config.toml
experts_per_token = 3
n_head = 5
n_kv_head = 1
norm = "layernorm"
positions = "rope"
tie_embeddings = false
init_std_o = 0.0
warmup_steps = 60
decay_fraction = 1.0
decay_shape = "linear"
Below are experts of layer 7 (counted from 0) of a mixture-of-experts language model. Rows are named router (the router's row for the expert), up (a neuron's input weights, with its number) and show model dimensions 80-119. Each number is 50 + 12 x the weight over its row's rms, rounded and kept within 0 to 99.
Before each expert's rows: "mostly gets" lists some tokens that are sent to it at least half of the time; "comes after" lists some tokens at least twice as common just before its tokens as in all text. This comes from a sample of Wikipedia text that the model never trained on. Tokens count by the router's weight.

# expert 20
mostly gets: " qu", " ev", " adv", " dev", " inv", " writ"
comes after: " \"", "==", "-", " (", " a", " The"
router:47 64 63 43 51 45 60 48 48 48 54 30 58 43 43 33 66 46 66 62 50 59 53 77 73 45 46 52 54 30 47 45 66 72 41 40 61 45 36 48
up0:37 42 50 28 50 78 31 48 65 47 42 26 48 59 48 58 29 52 67 40 73 43 65 57 59 42 64 60 42 39 39 35 40 41 55 53 54 77 53 43
up1:74 43 63 62 79 51 50 66 35 45 29 60 72 60 44 68 35 39 56 33 43 57 54 58 55 46 44 58 56 37 65 62 46 46 71 51 68 32 78 54
up2:55 65 28 45 60 73 57 30 34 54 37 26 63 77 59 38 72 44 67 34 46 54 50 51 66 46 44 56 61 60 63 58 32 39 66 54 61 33 46 55
up3:67 20 39 49 66 68 53 33 55 51 50 62 30 65 34 29 58 60 38 51 44 32 47 55 40 57 53 52 39 35 62 51 46 58 65 61 30 46 60 45
up4:67 48 53 83 25 69 46 33 40 59 38 54 47 57 43 32 67 58 69 51 64 51 63 39 56 48 50 64 52 46 57 64 49 50 36 52 57 41 46 11
up5:54 54 84 31 52 65 38 45 43 56 37 46 58 43 59 40 24 49 51 39 43 44 65 65 71 59 44 46 58 35 58 40 30 61 47 31 57 59 22 46
up6:44 67 48 43 33 57 37 61 51 44 34 52 55 53 39 31 56 36 62 63 58 46 48 60 42 34 67 44 44 76 35 63 54 66 62 42 39 69 44 66
up7:36 38 79 61 42 57 63 58 45 52 57 71 65 36 41 62 56 32 34 69 32 47 34 61 25 48 51 56 50 49 60 49 51 58 63 66 26 57 40 57
up8:55 56 66 42 70 61 65 65 70 30 48 42 28 49 27 57 63 64 60 36 59 52 55 60 51 46 55 19 70 72 62 35 49 74 54 19 47 48 47 57
up9:54 49 34 55 64 35 50 57 38 45 45 54 48 62 46 64 51 43 40 28 60 29 48 49 58 54 80 52 39 52 63 65 60 45 68 52 63 53 48 34
up10:61 65 49 36 36 58 41 34 66 42 44 33 44 52 42 46 69 46 36 46 27 46 47 51 58 81 29 69 31 55 49 56 37 62 43 55 50 38 68 57
up11:63 63 44 50 67 62 55 65 60 58 73 90 54 62 59 28 61 50 44 52 41 50 41 66 53 53 56 63 72 68 48 46 51 37 28 36 37 46 63 52
up12:57 41 36 43 90 38 60 44 67 55 53 47 59 59 46 47 51 47 53 53 57 48 48 19 55 33 40 25 32 59 64 43 47 53 52 56 58 63 48 34
up13:68 41 52 47 49 52 49 44 54 67 59 49 54 45 61 27 52 30 54 29 49 50 49 42 50 43 40 57 41 49 66 54 38 70 48 58 60 76 53 55
up14:51 51 58 54 56 63 64 50 59 19 42 51 56 65 47 53 56 59 78 44 55 60 48 50 55 63 36 59 45 57 68 30 40 59 50 65 66 46 18 48
up15:26 53 74 42 54 53 30 45 64 71 89 53 49 47 56 40 55 32 51 49 60 65 58 78 41 61 34 49 56 53 46 58 62 38 51 59 40 57 47 54
up16:70 56 67 60 56 56 47 69 39 45 54 44 52 38 53 41 49 43 56 37 54 46 51 82 55 76 45 37 62 42 84 58 63 63 37 51 58 51 54 56
up17:59 55 55 49 46 39 54 59 57 65 17 38 67 55 39 39 50 57 38 54 42 66 57 72 64 46 44 52 35 40 51 58 62 53 35 39 39 80 45 53
up18:49 57 66 42 50 34 52 40 32 25 43 35 58 59 50 64 60 34 35 37 73 44 50 51 67 58 68 56 51 47 35 64 45 51 53 55 45 61 54 26
up19:56 60 47 75 30 43 48 45 45 38 66 42 44 58 64 67 42 63 51 35 38 56 58 46 50 38 54 43 64 58 54 75 45 54 61 58 65 65 68 66
up20:55 49 24 50 39 51 46 43 32 43 48 56 64 51 47 37 54 54 49 53 88 55 56 71 37 34 27 66 48 45 52 44 45 59 23 44 43 44 53 32
up21:74 47 50 34 28 82 63 33 59 48 56 37 61 45 62 47 55 64 62 53 52 40 55 80 45 48 72 54 43 40 48 43 65 29 55 48 70 59 30 40
up22:46 63 48 47 52 58 53 53 43 45 30 56 61 46 34 41 44 46 59 57 45 46 38 65 70 45 53 49 49 21 49 32 50 55 38 61 63 72 35 40
up23:45 19 57 17 59 71 55 40 44 30 45 57 49 46 79 39 43 37 69 40 33 67 47 55 50 38 63 51 54 71 59 68 33 54 57 64 41 59 53 62
up24:31 48 58 47 43 38 52 32 47 49 43 59 37 48 29 22 58 62 42 54 45 45 55 59 54 50 88 57 47 59 51 39 34 26 42 53 41 52 59 57
up25:60 67 70 62 44 41 41 45 57 60 58 63 45 40 58 42 49 43 44 67 53 33 58 71 26 49 43 60 39 36 48 39 50 64 37 38 39 54 52 55
up26:46 46 58 36 50 40 50 58 62 55 67 40 39 44 33 44 64 44 27 57 78 42 66 43 38 36 41 45 57 46 43 38 68 42 37 45 70 48 80 59
up27:67 44 54 81 53 46 46 42 25 61 49 59 70 55 41 65 50 53 36 48 36 43 57 61 50 55 44 48 51 60 57 61 84 69 48 47 42 68 62 51
up28:42 56 50 15 30 56 54 53 51 49 47 72 42 53 51 54 64 41 39 54 78 56 54 50 52 44 42 45 59 43 45 49 52 67 46 49 64 54 41 67
up29:44 64 36 66 71 58 40 51 63 58 36 51 47 77 45 50 47 56 49 49 40 48 44 53 64 37 35 42 56 59 53 48 57 65 63 39 44 61 39 15
up30:56 48 44 29 32 48 52 48 45 46 44 58 54 52 64 38 43 50 26 42 53 39 60 43 46 46 42 59 42 49 44 71 65 33 34 32 36 52 61 17
up31:49 50 38 56 53 31 43 56 34 35 61 48 53 51 54 46 68 37 50 53 40 32 59 60 52 52 45 76 40 60 36 41 32 58 47 48 62 59 46 64
up32:57 53 59 54 57 66 37 50 51 40 47 36 52 52 39 50 63 46 48 60 64 55 51 39 43 58 51 56 43 38 63 59 49 55 70 48 37 45 43 61
up33:53 34 41 45 39 26 51 45 48 60 46 41 60 47 70 61 41 56 65 63 45 46 63 43 62 62 46 75 39 50 64 54 32 33 43 53 61 86 62 47
up34:56 75 55 61 47 56 49 51 66 45 48 58 59 62 57 43 50 58 37 76 26 41 43 26 73 32 58 49 26 57 38 41 60 46 54 47 30 46 56 59
up35:31 77 71 49 42 50 36 31 62 52 45 71 63 70 49 26 52 69 44 40 77 43 52 74 56 48 56 46 49 56 46 37 44 53 41 56 53 58 39 59
up36:53 48 32 34 66 45 46 54 47 46 57 66 38 46 45 58 51 40 60 56 53 48 52 43 76 57 55 24 63 49 54 69 46 68 45 32 76 32 60 54
up37:59 37 39 68 57 44 51 55 30 54 43 52 46 43 61 23 35 45 52 35 62 53 45 52 28 49 59 32 42 55 56 60 43 49 44 40 43 50 47 78
up38:39 37 33 74 55 71 56 48 84 47 44 54 52 79 24 45 58 39 40 53 51 58 31 66 52 51 52 49 63 49 52 48 68 37 45 33 50 48 57 47
up39:55 31 33 53 66 63 67 38 45 42 44 64 41 43 39 60 65 24 48 50 55 46 67 57 58 45 32 64 43 38 41 48 58 74 34 60 44 57 45 43
up40:62 57 37 69 40 51 60 35 60 38 48 44 67 66 46 48 74 53 57 42 59 46 32 60 51 59 64 45 50 38 28 33 63 42 59 69 48 55 43 69
up41:62 44 38 42 50 47 26 61 45 68 48 57 33 37 46 59 45 44 55 50 54 65 31 47 38 67 42 41 66 53 63 44 36 36 38 59 77 68 29 60
up42:64 58 64 53 12 54 43 55 38 66 35 40 50 43 42 37 45 63 25 34 45 50 54 69 62 51 42 43 37 61 59 45 40 42 29 52 44 47 45 48
up43:68 63 66 42 45 41 28 48 77 72 61 44 32 47 71 50 56 43 46 24 41 54 51 68 43 44 54 44 49 41 62 65 52 39 41 57 31 51 48 70
up44:57 55 36 71 35 42 40 50 57 85 48 39 53 41 52 44 40 52 51 62 54 42 50 59 59 54 56 33 54 54 55 25 52 63 36 47 45 49 51 54
up45:55 44 49 50 41 33 65 58 31 46 42 53 50 52 55 36 71 37 48 32 51 49 44 46 71 47 56 45 58 49 37 58 38 45 50 49 24 43 46 56
up46:50 51 41 54 50 56 70 34 49 29 43 39 65 45 58 52 57 60 51 49 43 36 61 56 44 40 41 55 37 50 56 77 66 47 44 83 54 52 43 77
up47:54 33 54 49 52 41 45 55 49 47 53 50 33 39 46 51 42 46 40 51 38 30 74 33 46 53 35 47 46 50 55 55 75 41 44 33 27 66 33 63
up48:54 55 65 44 49 60 47 47 62 54 36 65 55 65 46 72 53 71 49 47 59 54 66 63 51 53 51 70 86 31 63 78 58 55 42 36 51 54 55 52
up49:69 49 63 50 55 36 54 45 65 31 40 41 48 65 52 33 54 54 34 37 36 47 36 61 46 47 16 58 66 64 72 50 48 48 67 59 40 67 61 39
up50:73 58 62 45 67 66 48 68 47 40 41 61 58 69 60 31 55 68 56 53 35 48 61 50 62 66 32 47 51 27 39 56 38 59 72 55 43 45 34 31
up51:47 47 51 70 46 17 39 61 58 52 51 35 42 57 60 31 37 45 29 71 51 25 50 53 71 61 39 41 46 55 34 54 59 77 47 55 55 58 75 60
up52:51 60 73 60 42 45 53 44 54 44 31 53 27 51 49 28 51 54 59 51 44 77 63 53 38 57 49 42 59 62 42 53 43 79 62 84 49 60 39 59
up53:70 41 60 56 61 60 45 30 61 45 65 57 50 33 51 49 48 58 64 53 38 47 42 64 61 75 50 43 70 53 47 24 33 66 47 54 51 81 58 47

# expert 25
mostly gets: " inter", " ob", " aff", " ab"
comes after: " the", " a", " (", " an", " and", " The"
router:42 67 30 45 60 30 64 54 63 52 50 14 47 34 59 56 54 39 61 47 41 62 52 52 61 62 62 37 44 51 52 50 67 60 53 56 61 49 56 50
up0:64 54 35 50 48 88 39 57 57 39 30 34 58 48 46 52 48 47 39 44 44 36 72 48 47 62 52 59 46 49 70 55 53 41 56 35 63 49 44 36
up1:86 44 23 65 51 52 60 33 46 45 46 40 44 61 56 47 57 48 32 35 35 38 47 57 52 53 68 61 48 50 61 45 54 41 37 41 51 56 38 34
up2:59 77 51 30 40 53 48 28 62 46 36 41 64 35 44 40 55 64 57 65 26 59 47 52 56 49 66 35 66 51 41 43 50 51 52 65 36 70 40 51
up3:55 56 43 52 53 36 55 69 44 34 64 62 52 39 67 37 65 40 45 40 52 56 53 63 49 63 46 72 42 48 34 43 51 67 58 40 47 46 30 34
up4:17 54 48 53 43 47 47 61 61 57 33 67 47 40 51 63 33 56 46 59 46 71 53 48 65 28 39 40 48 64 62 45 34 84 48 57 48 54 46 76
up5:58 66 31 19 42 43 60 59 62 38 39 53 32 51 26 67 42 72 28 45 54 61 60 51 60 35 51 56 46 54 43 42 47 56 40 51 52 58 65 48
up6:47 59 47 54 37 71 53 69 64 54 53 65 64 61 43 56 15 55 39 46 44 46 54 58 35 65 43 61 66 54 31 73 40 51 44 58 47 72 42 42
up7:54 51 20 53 45 57 54 61 46 48 57 52 65 54 40 71 47 26 35 24 60 73 68 54 75 54 38 57 37 44 41 48 50 62 68 51 61 50 43 38
up8:34 58 52 60 46 52 42 51 54 49 67 59 64 41 63 52 44 47 53 34 53 82 46 40 50 47 72 42 52 48 43 74 70 65 39 60 84 48 50 43
up9:45 45 58 72 40 78 50 66 54 63 58 70 57 49 51 64 59 57 69 54 38 39 47 63 52 59 45 46 45 40 40 56 54 59 62 40 41 69 23 50
up10:85 54 46 49 46 73 45 79 58 72 73 41 26 51 57 66 49 62 31 63 69 72 49 67 32 32 50 38 46 54 66 35 51 70 43 54 49 52 51 55
up11:71 66 36 60 36 61 58 66 21 54 65 51 52 63 52 50 26 59 49 56 39 39 30 53 52 45 75 50 52 69 41 39 50 47 37 66 66 62 48 64
up12:56 43 45 64 53 45 49 39 51 50 46 45 47 40 62 74 41 40 47 33 52 47 67 59 28 56 60 30 33 59 50 56 51 34 43 55 57 43 35 48
up13:38 77 43 72 52 37 36 70 37 58 54 53 62 48 47 76 49 61 47 44 62 45 62 31 28 36 50 47 59 65 37 63 54 71 33 43 48 44 56 53
up14:68 70 42 59 46 54 52 49 65 69 57 46 36 58 63 41 33 38 38 66 56 51 57 32 50 62 51 29 51 51 52 75 58 50 65 63 44 60 46 50
up15:55 58 57 51 58 49 29 41 50 40 47 50 60 35 48 61 50 57 51 26 45 46 38 39 66 37 76 42 54 58 43 71 43 62 34 41 50 54 71 50
up16:43 74 30 40 30 64 41 45 70 55 52 62 54 29 50 35 29 50 57 63 52 33 53 54 33 69 44 57 52 56 39 45 52 51 50 36 42 46 49 57
up17:51 37 44 57 56 45 64 68 34 42 48 50 44 55 45 51 40 44 51 18 35 47 46 45 41 47 47 45 65 33 73 46 42 51 40 46 25 42 35 53
up18:64 70 35 63 73 57 62 45 47 71 45 34 58 48 48 61 64 67 71 47 61 80 60 53 19 51 63 43 55 66 38 69 75 44 59 62 52 59 25 55
up19:45 58 67 43 69 46 54 65 72 49 42 57 72 25 77 56 61 64 56 48 51 60 56 65 45 37 38 72 43 58 59 36 35 56 34 52 43 60 79 56
up20:71 54 56 49 52 53 59 59 51 61 53 59 43 66 65 43 38 51 30 56 54 37 58 50 43 49 69 47 53 57 40 43 36 32 55 46 23 47 63 58
up21:57 59 59 65 65 72 59 44 61 51 46 45 50 50 39 70 62 51 79 48 49 62 46 23 59 49 49 47 44 68 63 28 80 55 34 68 41 74 49 62
up22:36 53 33 62 46 35 60 43 64 24 58 48 54 52 22 30 45 42 52 52 46 37 52 35 63 50 50 52 45 46 62 53 36 68 55 45 39 54 58 56
up23:48 54 58 27 30 52 41 22 64 49 40 47 61 27 45 53 58 38 64 74 68 45 73 53 50 34 55 71 51 30 41 46 36 86 25 60 54 51 33 61
up24:38 53 51 36 43 37 54 68 54 35 39 54 56 81 62 45 42 71 59 38 26 72 58 64 47 62 71 53 62 45 83 36 13 60 34 47 57 38 57 43
up25:56 37 49 25 27 51 58 39 60 40 59 46 71 49 48 43 26 34 62 51 37 36 52 27 28 32 52 21 48 45 70 56 54 51 43 45 71 51 44 63
up26:49 56 51 29 47 57 44 48 36 49 36 55 45 42 70 43 71 51 59 51 56 51 53 71 63 45 35 37 34 56 57 31 47 38 28 69 47 70 60 82
up27:52 56 64 47 59 46 40 48 61 37 36 44 51 55 40 53 50 60 29 47 28 34 33 65 43 43 22 35 41 52 61 58 63 52 55 63 47 29 40 50
up28:63 41 48 37 47 77 52 54 34 53 33 39 63 42 45 66 36 48 36 46 41 46 35 54 64 55 34 35 52 59 45 64 44 69 60 44 48 56 31 66
up29:61 40 51 36 59 63 50 43 42 64 42 43 49 50 50 49 60 38 61 79 58 51 48 71 74 62 53 41 58 47 51 43 44 41 51 48 61 54 28 35
up30:57 41 37 41 50 43 50 25 43 85 34 69 53 53 53 53 41 56 43 47 47 65 49 43 39 38 49 46 57 46 69 33 67 67 59 28 34 72 67 47
up31:52 62 60 49 50 41 57 62 50 38 40 43 70 48 26 71 36 45 58 47 75 25 39 35 39 29 57 50 46 52 45 45 58 48 60 42 57 67 52 30
up32:59 58 64 46 58 65 39 56 56 41 47 34 58 54 58 53 34 42 63 36 43 47 75 66 70 49 44 46 56 44 57 74 46 39 58 70 52 60 51 46
up33:44 66 41 55 81 45 70 35 61 48 60 63 49 44 40 65 52 53 52 77 51 44 53 59 55 51 58 41 65 51 34 49 48 76 50 56 47 46 63 76
up34:58 41 55 51 47 39 53 49 34 57 51 44 51 53 48 65 59 43 61 57 43 40 65 63 63 61 51 53 33 66 59 65 58 47 52 51 39 59 68 37
up35:51 39 54 62 51 51 43 49 60 50 51 67 29 52 47 62 32 48 44 51 64 52 59 42 58 43 77 42 52 60 55 44 58 52 36 46 53 58 55 60
up36:63 46 42 55 57 47 38 46 46 76 43 34 48 57 31 69 67 74 27 57 42 65 37 58 52 39 66 51 59 35 46 53 50 29 48 45 46 59 78 50
up37:53 64 55 57 34 62 44 46 26 37 49 32 52 52 43 30 34 56 52 52 34 65 62 45 53 38 58 32 33 58 37 67 54 60 51 52 67 70 51 74
up38:85 65 75 41 50 56 50 52 47 60 55 65 42 59 38 59 74 60 43 64 52 61 46 37 47 44 42 28 23 40 52 51 50 53 41 35 68 48 59 47
up39:56 63 67 61 62 39 50 49 26 61 67 44 52 57 41 34 42 56 62 36 81 56 65 43 70 61 50 35 43 57 61 52 39 45 41 54 36 52 37 52
up40:52 52 51 49 27 79 41 46 55 61 54 67 36 78 52 34 63 67 26 53 43 72 53 46 36 56 27 57 39 64 64 69 49 42 45 38 48 51 46 30
up41:63 43 47 54 52 22 38 30 63 47 47 63 45 33 38 50 46 37 59 52 43 39 35 47 66 37 37 64 60 59 60 53 48 33 44 42 74 53 15 46
up42:44 45 49 70 55 99 54 59 44 52 59 44 40 55 37 64 64 44 38 50 64 57 87 71 42 56 53 48 41 42 77 59 58 44 42 40 45 60 66 50
up43:62 52 57 51 67 44 63 56 73 61 38 69 56 34 37 67 45 53 57 44 50 52 48 46 35 54 61 50 50 47 52 45 56 45 64 43 46 76 61 65
up44:44 63 40 45 68 31 41 44 46 51 63 50 31 55 38 65 72 29 53 54 63 61 37 55 52 43 44 53 59 54 41 46 39 52 35 62 38 55 57 41
up45:65 54 60 74 16 48 50 55 67 37 53 52 50 47 43 45 58 44 59 61 44 61 64 46 69 48 55 45 32 43 50 36 55 60 56 53 40 53 64 47
up46:70 49 47 42 50 71 61 44 35 33 55 59 66 41 62 65 52 50 39 65 35 43 78 54 42 48 57 44 40 53 55 60 64 57 46 41 42 66 75 65
up47:53 52 44 70 49 68 26 51 55 66 59 66 48 66 56 66 43 53 42 29 45 39 40 50 48 71 54 27 49 44 45 53 58 62 26 54 56 58 55 67
up48:68 57 56 59 57 60 51 55 36 44 44 46 40 43 52 40 60 39 50 72 50 48 58 40 42 40 61 52 46 72 40 63 34 45 58 67 37 62 47 59
up49:36 70 46 54 69 52 37 51 47 40 48 37 30 57 59 57 62 55 52 45 59 33 63 45 57 69 41 23 44 63 25 73 59 55 50 42 34 51 30 52
up50:45 50 64 50 62 52 24 58 58 32 39 58 50 58 55 51 41 56 50 25 67 60 50 49 70 26 69 76 52 52 20 52 52 57 53 49 53 57 52 23
up51:44 45 40 52 37 46 52 50 48 56 55 29 51 62 41 37 35 27 59 33 54 70 44 56 60 44 42 39 52 54 46 75 38 45 61 64 67 50 38 58
up52:48 42 54 48 56 57 42 32 73 44 78 60 41 59 50 35 22 58 30 42 47 60 58 41 39 73 51 55 52 59 46 39 53 43 58 65 69 45 62 54
up53:50 36 48 77 87 51 54 53 51 53 46 39 51 44 52 70 19 59 42 29 52 52 48 74 52 54 55 41 36 40 64 52 69 30 59 48 48 48 66 66

# expert 39
mostly gets: " Battle", " Burn", " Dead", " Bull", " Av", " Enter"
comes after: " C", " L", " B", " D", " T", " P"
router:55 54 72 28 55 44 66 57 48 49 48 56 46 63 76 42 78 37 56 44 48 33 36 39 43 45 57 75 56 56 31 72 45 62 53 41 38 37 75 59
up0:38 47 36 68 56 33 67 51 42 49 39 58 76 51 51 54 60 48 60 45 48 49 58 74 44 63 40 64 46 59 48 27 42 55 37 47 49 42 39 57
up1:66 41 35 45 55 48 52 46 24 52 41 52 56 47 44 37 60 09 41 56 61 49 42 63 38 61 36 41 52 53 45 47 43 55 64 47 60 46 43 63
up2:73 46 83 58 57 70 48 57 61 48 47 62 34 38 55 33 45 32 41 52 46 59 61 51 29 54 47 23 73 71 58 41 36 57 41 44 55 59 23 39
up3:66 49 34 51 58 56 66 18 39 60 54 58 53 41 56 50 58 53 42 50 56 18 42 45 14 43 42 46 53 50 58 44 42 62 56 33 52 57 57 45
up4:44 58 79 60 32 54 48 24 42 53 42 60 53 65 49 33 55 38 37 46 76 64 42 44 66 42 55 37 41 43 63 48 42 43 43 54 56 48 30 31
up5:64 39 39 60 54 40 62 65 37 52 48 53 76 45 48 51 41 31 58 35 52 46 46 50 52 60 56 37 49 48 51 74 39 48 28 46 61 64 42 47
up6:77 52 45 53 68 66 67 47 34 48 62 49 39 45 62 64 58 45 43 47 59 49 45 52 69 55 56 63 39 43 54 54 41 48 43 63 52 66 19 55
up7:47 43 48 55 34 48 53 49 59 41 75 46 44 57 44 48 36 28 24 47 80 58 56 29 69 43 60 28 36 54 52 68 49 47 49 43 37 56 49 41
up8:54 55 65 58 62 65 66 49 36 55 45 60 56 64 62 56 44 39 43 24 56 36 55 77 50 47 42 39 40 57 45 45 64 45 55 45 55 36 60 64
up9:64 52 55 58 68 68 42 60 48 51 26 42 52 55 69 32 48 54 68 32 54 43 38 32 44 21 59 34 66 49 57 48 55 51 47 54 48 56 34 34
up10:57 77 51 52 50 53 60 38 44 60 44 63 34 53 48 60 48 64 53 22 36 52 57 58 30 43 42 37 53 58 59 41 65 53 31 45 65 63 18 73
up11:57 65 41 49 43 53 47 59 36 49 42 59 51 46 53 49 81 54 42 57 64 42 53 38 43 20 50 38 60 24 67 39 57 67 33 49 58 54 29 37
up12:45 55 75 41 61 68 44 48 34 41 42 63 49 40 62 59 44 59 45 43 51 47 42 19 53 48 49 58 42 38 52 47 47 42 42 55 51 38 44 28
up13:53 56 48 41 38 49 75 47 67 62 51 39 54 58 54 42 33 32 43 68 62 59 35 52 70 28 47 57 31 59 57 59 44 61 57 66 26 66 34 65
up14:54 60 47 46 52 66 37 52 37 43 58 48 51 51 43 57 51 48 41 54 52 44 50 65 57 43 50 48 49 53 48 49 47 30 53 63 59 57 41 57
up15:48 49 38 52 63 55 48 32 38 52 59 50 62 48 54 51 52 51 55 42 50 32 45 34 58 36 42 49 54 55 58 43 75 49 41 70 45 64 64 45
up16:62 49 43 70 62 75 56 52 35 59 38 33 38 74 32 65 44 52 52 29 62 39 45 49 62 63 61 49 41 47 59 41 41 52 56 44 45 58 42 35
up17:55 53 47 16 36 63 43 48 58 38 34 64 55 62 62 55 32 35 47 61 71 61 52 56 61 55 77 49 81 51 33 55 69 55 52 46 45 61 42 48
up18:56 61 60 32 30 51 54 40 54 82 56 32 41 52 51 51 46 50 31 55 54 51 75 67 37 67 49 43 45 71 44 54 60 53 56 59 48 49 31 49
up19:60 54 33 62 66 54 68 50 29 58 48 58 84 64 61 31 64 66 54 40 37 32 56 29 53 39 52 55 41 47 35 35 50 74 38 47 65 65 61 37
up20:50 53 60 57 54 67 58 46 62 61 42 36 46 37 55 51 54 39 44 28 74 52 45 50 45 61 53 35 42 48 58 47 44 55 35 70 56 50 42 51
up21:58 55 51 47 44 67 37 33 42 35 36 67 55 36 57 45 66 46 30 39 60 67 50 59 45 30 29 50 33 70 27 67 54 55 47 30 35 87 52 71
up22:50 42 44 62 48 56 78 58 50 68 37 30 58 47 36 52 54 57 42 38 54 43 48 80 42 47 66 51 55 44 54 45 63 34 58 47 26 19 40 57
up23:52 58 42 50 52 52 47 53 47 59 63 61 71 67 26 46 26 46 30 20 43 48 41 55 57 65 48 59 64 31 44 39 35 66 37 60 50 45 55 51
up24:64 42 25 58 63 51 54 63 61 54 47 56 50 62 32 48 50 44 43 21 62 32 59 43 70 62 58 58 49 39 55 38 79 77 28 32 62 35 33 51
up25:53 42 39 30 45 50 66 43 27 52 60 42 38 48 48 61 73 35 81 49 27 47 52 54 09 39 47 71 61 54 50 40 40 58 48 51 61 48 66 47
up26:30 59 51 53 65 77 49 40 34 61 62 60 47 22 65 65 66 29 47 51 69 35 55 60 49 43 41 61 55 39 54 54 44 80 37 46 42 58 42 46
up27:45 54 49 43 58 47 39 49 43 48 37 50 46 49 58 44 62 46 41 52 59 64 39 59 57 58 38 93 35 29 34 24 56 55 41 53 37 53 43 42
up28:62 67 60 42 67 76 51 54 45 43 63 43 42 64 48 66 51 30 56 41 60 56 51 61 50 45 48 65 37 37 39 55 30 59 74 49 61 61 58 38
up29:45 50 38 45 55 51 64 60 47 45 48 49 49 53 28 44 50 51 61 48 34 44 45 45 62 47 49 31 38 36 62 47 67 50 45 32 60 62 59 59
up30:48 42 51 63 47 51 50 48 58 48 47 48 66 39 20 76 70 44 28 44 70 46 39 49 69 46 54 43 37 71 57 46 37 34 39 43 43 58 40 60
up31:61 66 68 46 56 43 76 43 62 28 35 23 40 59 41 53 42 52 35 50 54 79 39 53 58 60 29 70 67 43 43 78 58 41 69 57 41 63 60 48
up32:40 47 56 56 42 43 58 49 77 38 56 41 65 45 47 46 49 50 58 42 65 46 42 51 45 72 54 41 52 50 57 40 47 44 76 73 20 67 59 32
up33:50 42 60 42 24 50 63 31 51 56 54 47 42 56 58 60 53 44 12 49 44 49 57 34 52 61 54 43 63 49 64 56 45 54 60 48 57 58 45 54
up34:65 38 46 66 48 30 44 59 45 71 51 52 62 37 48 26 35 63 74 29 45 38 55 46 62 42 41 57 46 42 20 46 47 39 50 60 58 62 55 58
up35:59 45 36 71 47 46 66 33 46 34 48 64 65 44 38 34 60 57 32 47 57 24 33 57 66 50 56 61 62 77 58 51 40 55 48 51 58 73 55 56
up36:42 34 44 60 40 85 49 60 59 39 39 43 61 73 52 42 35 58 36 54 28 40 50 63 35 51 54 63 30 63 55 31 47 62 51 47 41 69 63 51
up37:51 52 26 57 50 50 59 52 48 34 54 34 49 52 53 33 59 25 36 56 64 68 61 49 39 54 69 47 61 43 71 55 68 54 42 48 46 75 44 49
up38:70 46 40 48 38 72 44 50 54 65 46 21 52 42 42 69 52 42 49 44 62 57 70 22 51 52 52 48 53 50 65 99 52 58 50 72 40 49 61 21
up39:32 52 48 59 36 54 38 39 56 64 42 71 77 42 32 40 37 50 42 48 50 60 53 38 40 41 54 50 45 74 65 39 55 62 32 51 53 51 60 47
up40:53 48 52 51 52 62 35 33 66 73 57 71 56 59 37 43 51 53 52 40 53 27 54 76 56 47 40 48 49 46 48 58 46 55 38 37 29 28 44 37
up41:67 57 53 43 59 45 28 46 44 58 57 51 34 41 42 59 51 45 58 70 43 68 44 69 66 49 45 44 53 39 77 43 62 68 41 21 37 68 46 61
up42:38 60 59 51 49 58 67 51 70 48 55 32 47 46 81 49 53 34 45 46 49 52 38 47 56 36 57 52 22 48 48 50 68 32 45 63 51 46 47 59
up43:61 49 50 72 67 54 53 39 50 49 37 52 58 68 60 43 53 40 66 62 30 41 38 50 75 37 45 46 53 40 54 58 44 34 57 38 44 65 41 42
up44:71 78 58 64 59 51 49 48 52 42 51 45 76 51 59 45 54 56 37 56 54 44 51 75 47 31 40 63 44 80 45 58 27 45 49 41 42 60 53 55
up45:71 44 47 48 35 66 48 59 55 31 32 43 49 36 58 44 30 54 40 42 57 30 76 61 49 55 43 68 70 61 78 50 54 65 47 53 65 44 49 26
up46:60 58 62 42 52 61 56 77 19 55 46 49 43 61 39 52 43 53 42 45 58 68 47 30 48 55 66 63 49 52 22 44 48 45 45 42 56 48 44 38
up47:55 39 51 58 37 49 65 49 35 47 26 52 52 47 54 50 71 43 76 28 39 47 51 76 32 61 58 61 39 43 59 41 68 44 34 62 44 49 58 52
up48:63 52 35 65 64 61 44 26 45 40 62 68 39 54 30 28 60 47 63 79 47 49 56 51 45 46 50 73 47 64 44 53 47 63 39 68 61 53 57 45
up49:69 50 56 75 49 31 36 65 38 59 53 43 34 75 29 44 53 62 75 60 38 60 64 57 48 47 58 41 46 44 41 35 39 65 50 38 54 38 57 49
up50:37 60 54 60 42 43 71 46 57 55 44 54 53 53 29 48 33 29 51 43 46 51 59 60 32 47 47 35 75 70 41 67 67 45 38 28 62 44 41 74
up51:31 53 45 48 67 37 44 54 70 63 60 37 81 44 41 48 50 47 53 54 62 39 45 42 44 18 35 46 32 59 67 56 38 42 65 46 47 63 34 57
up52:57 41 47 47 74 54 48 45 48 29 55 47 74 58 51 34 59 36 50 37 32 24 62 63 61 59 56 60 45 50 52 31 44 61 58 43 56 63 53 43
up53:64 74 70 50 53 53 47 26 31 51 43 53 63 48 47 47 35 49 35 39 37 26 62 38 54 52 51 36 35 56 60 51 52 30 56 48 25 60 54 35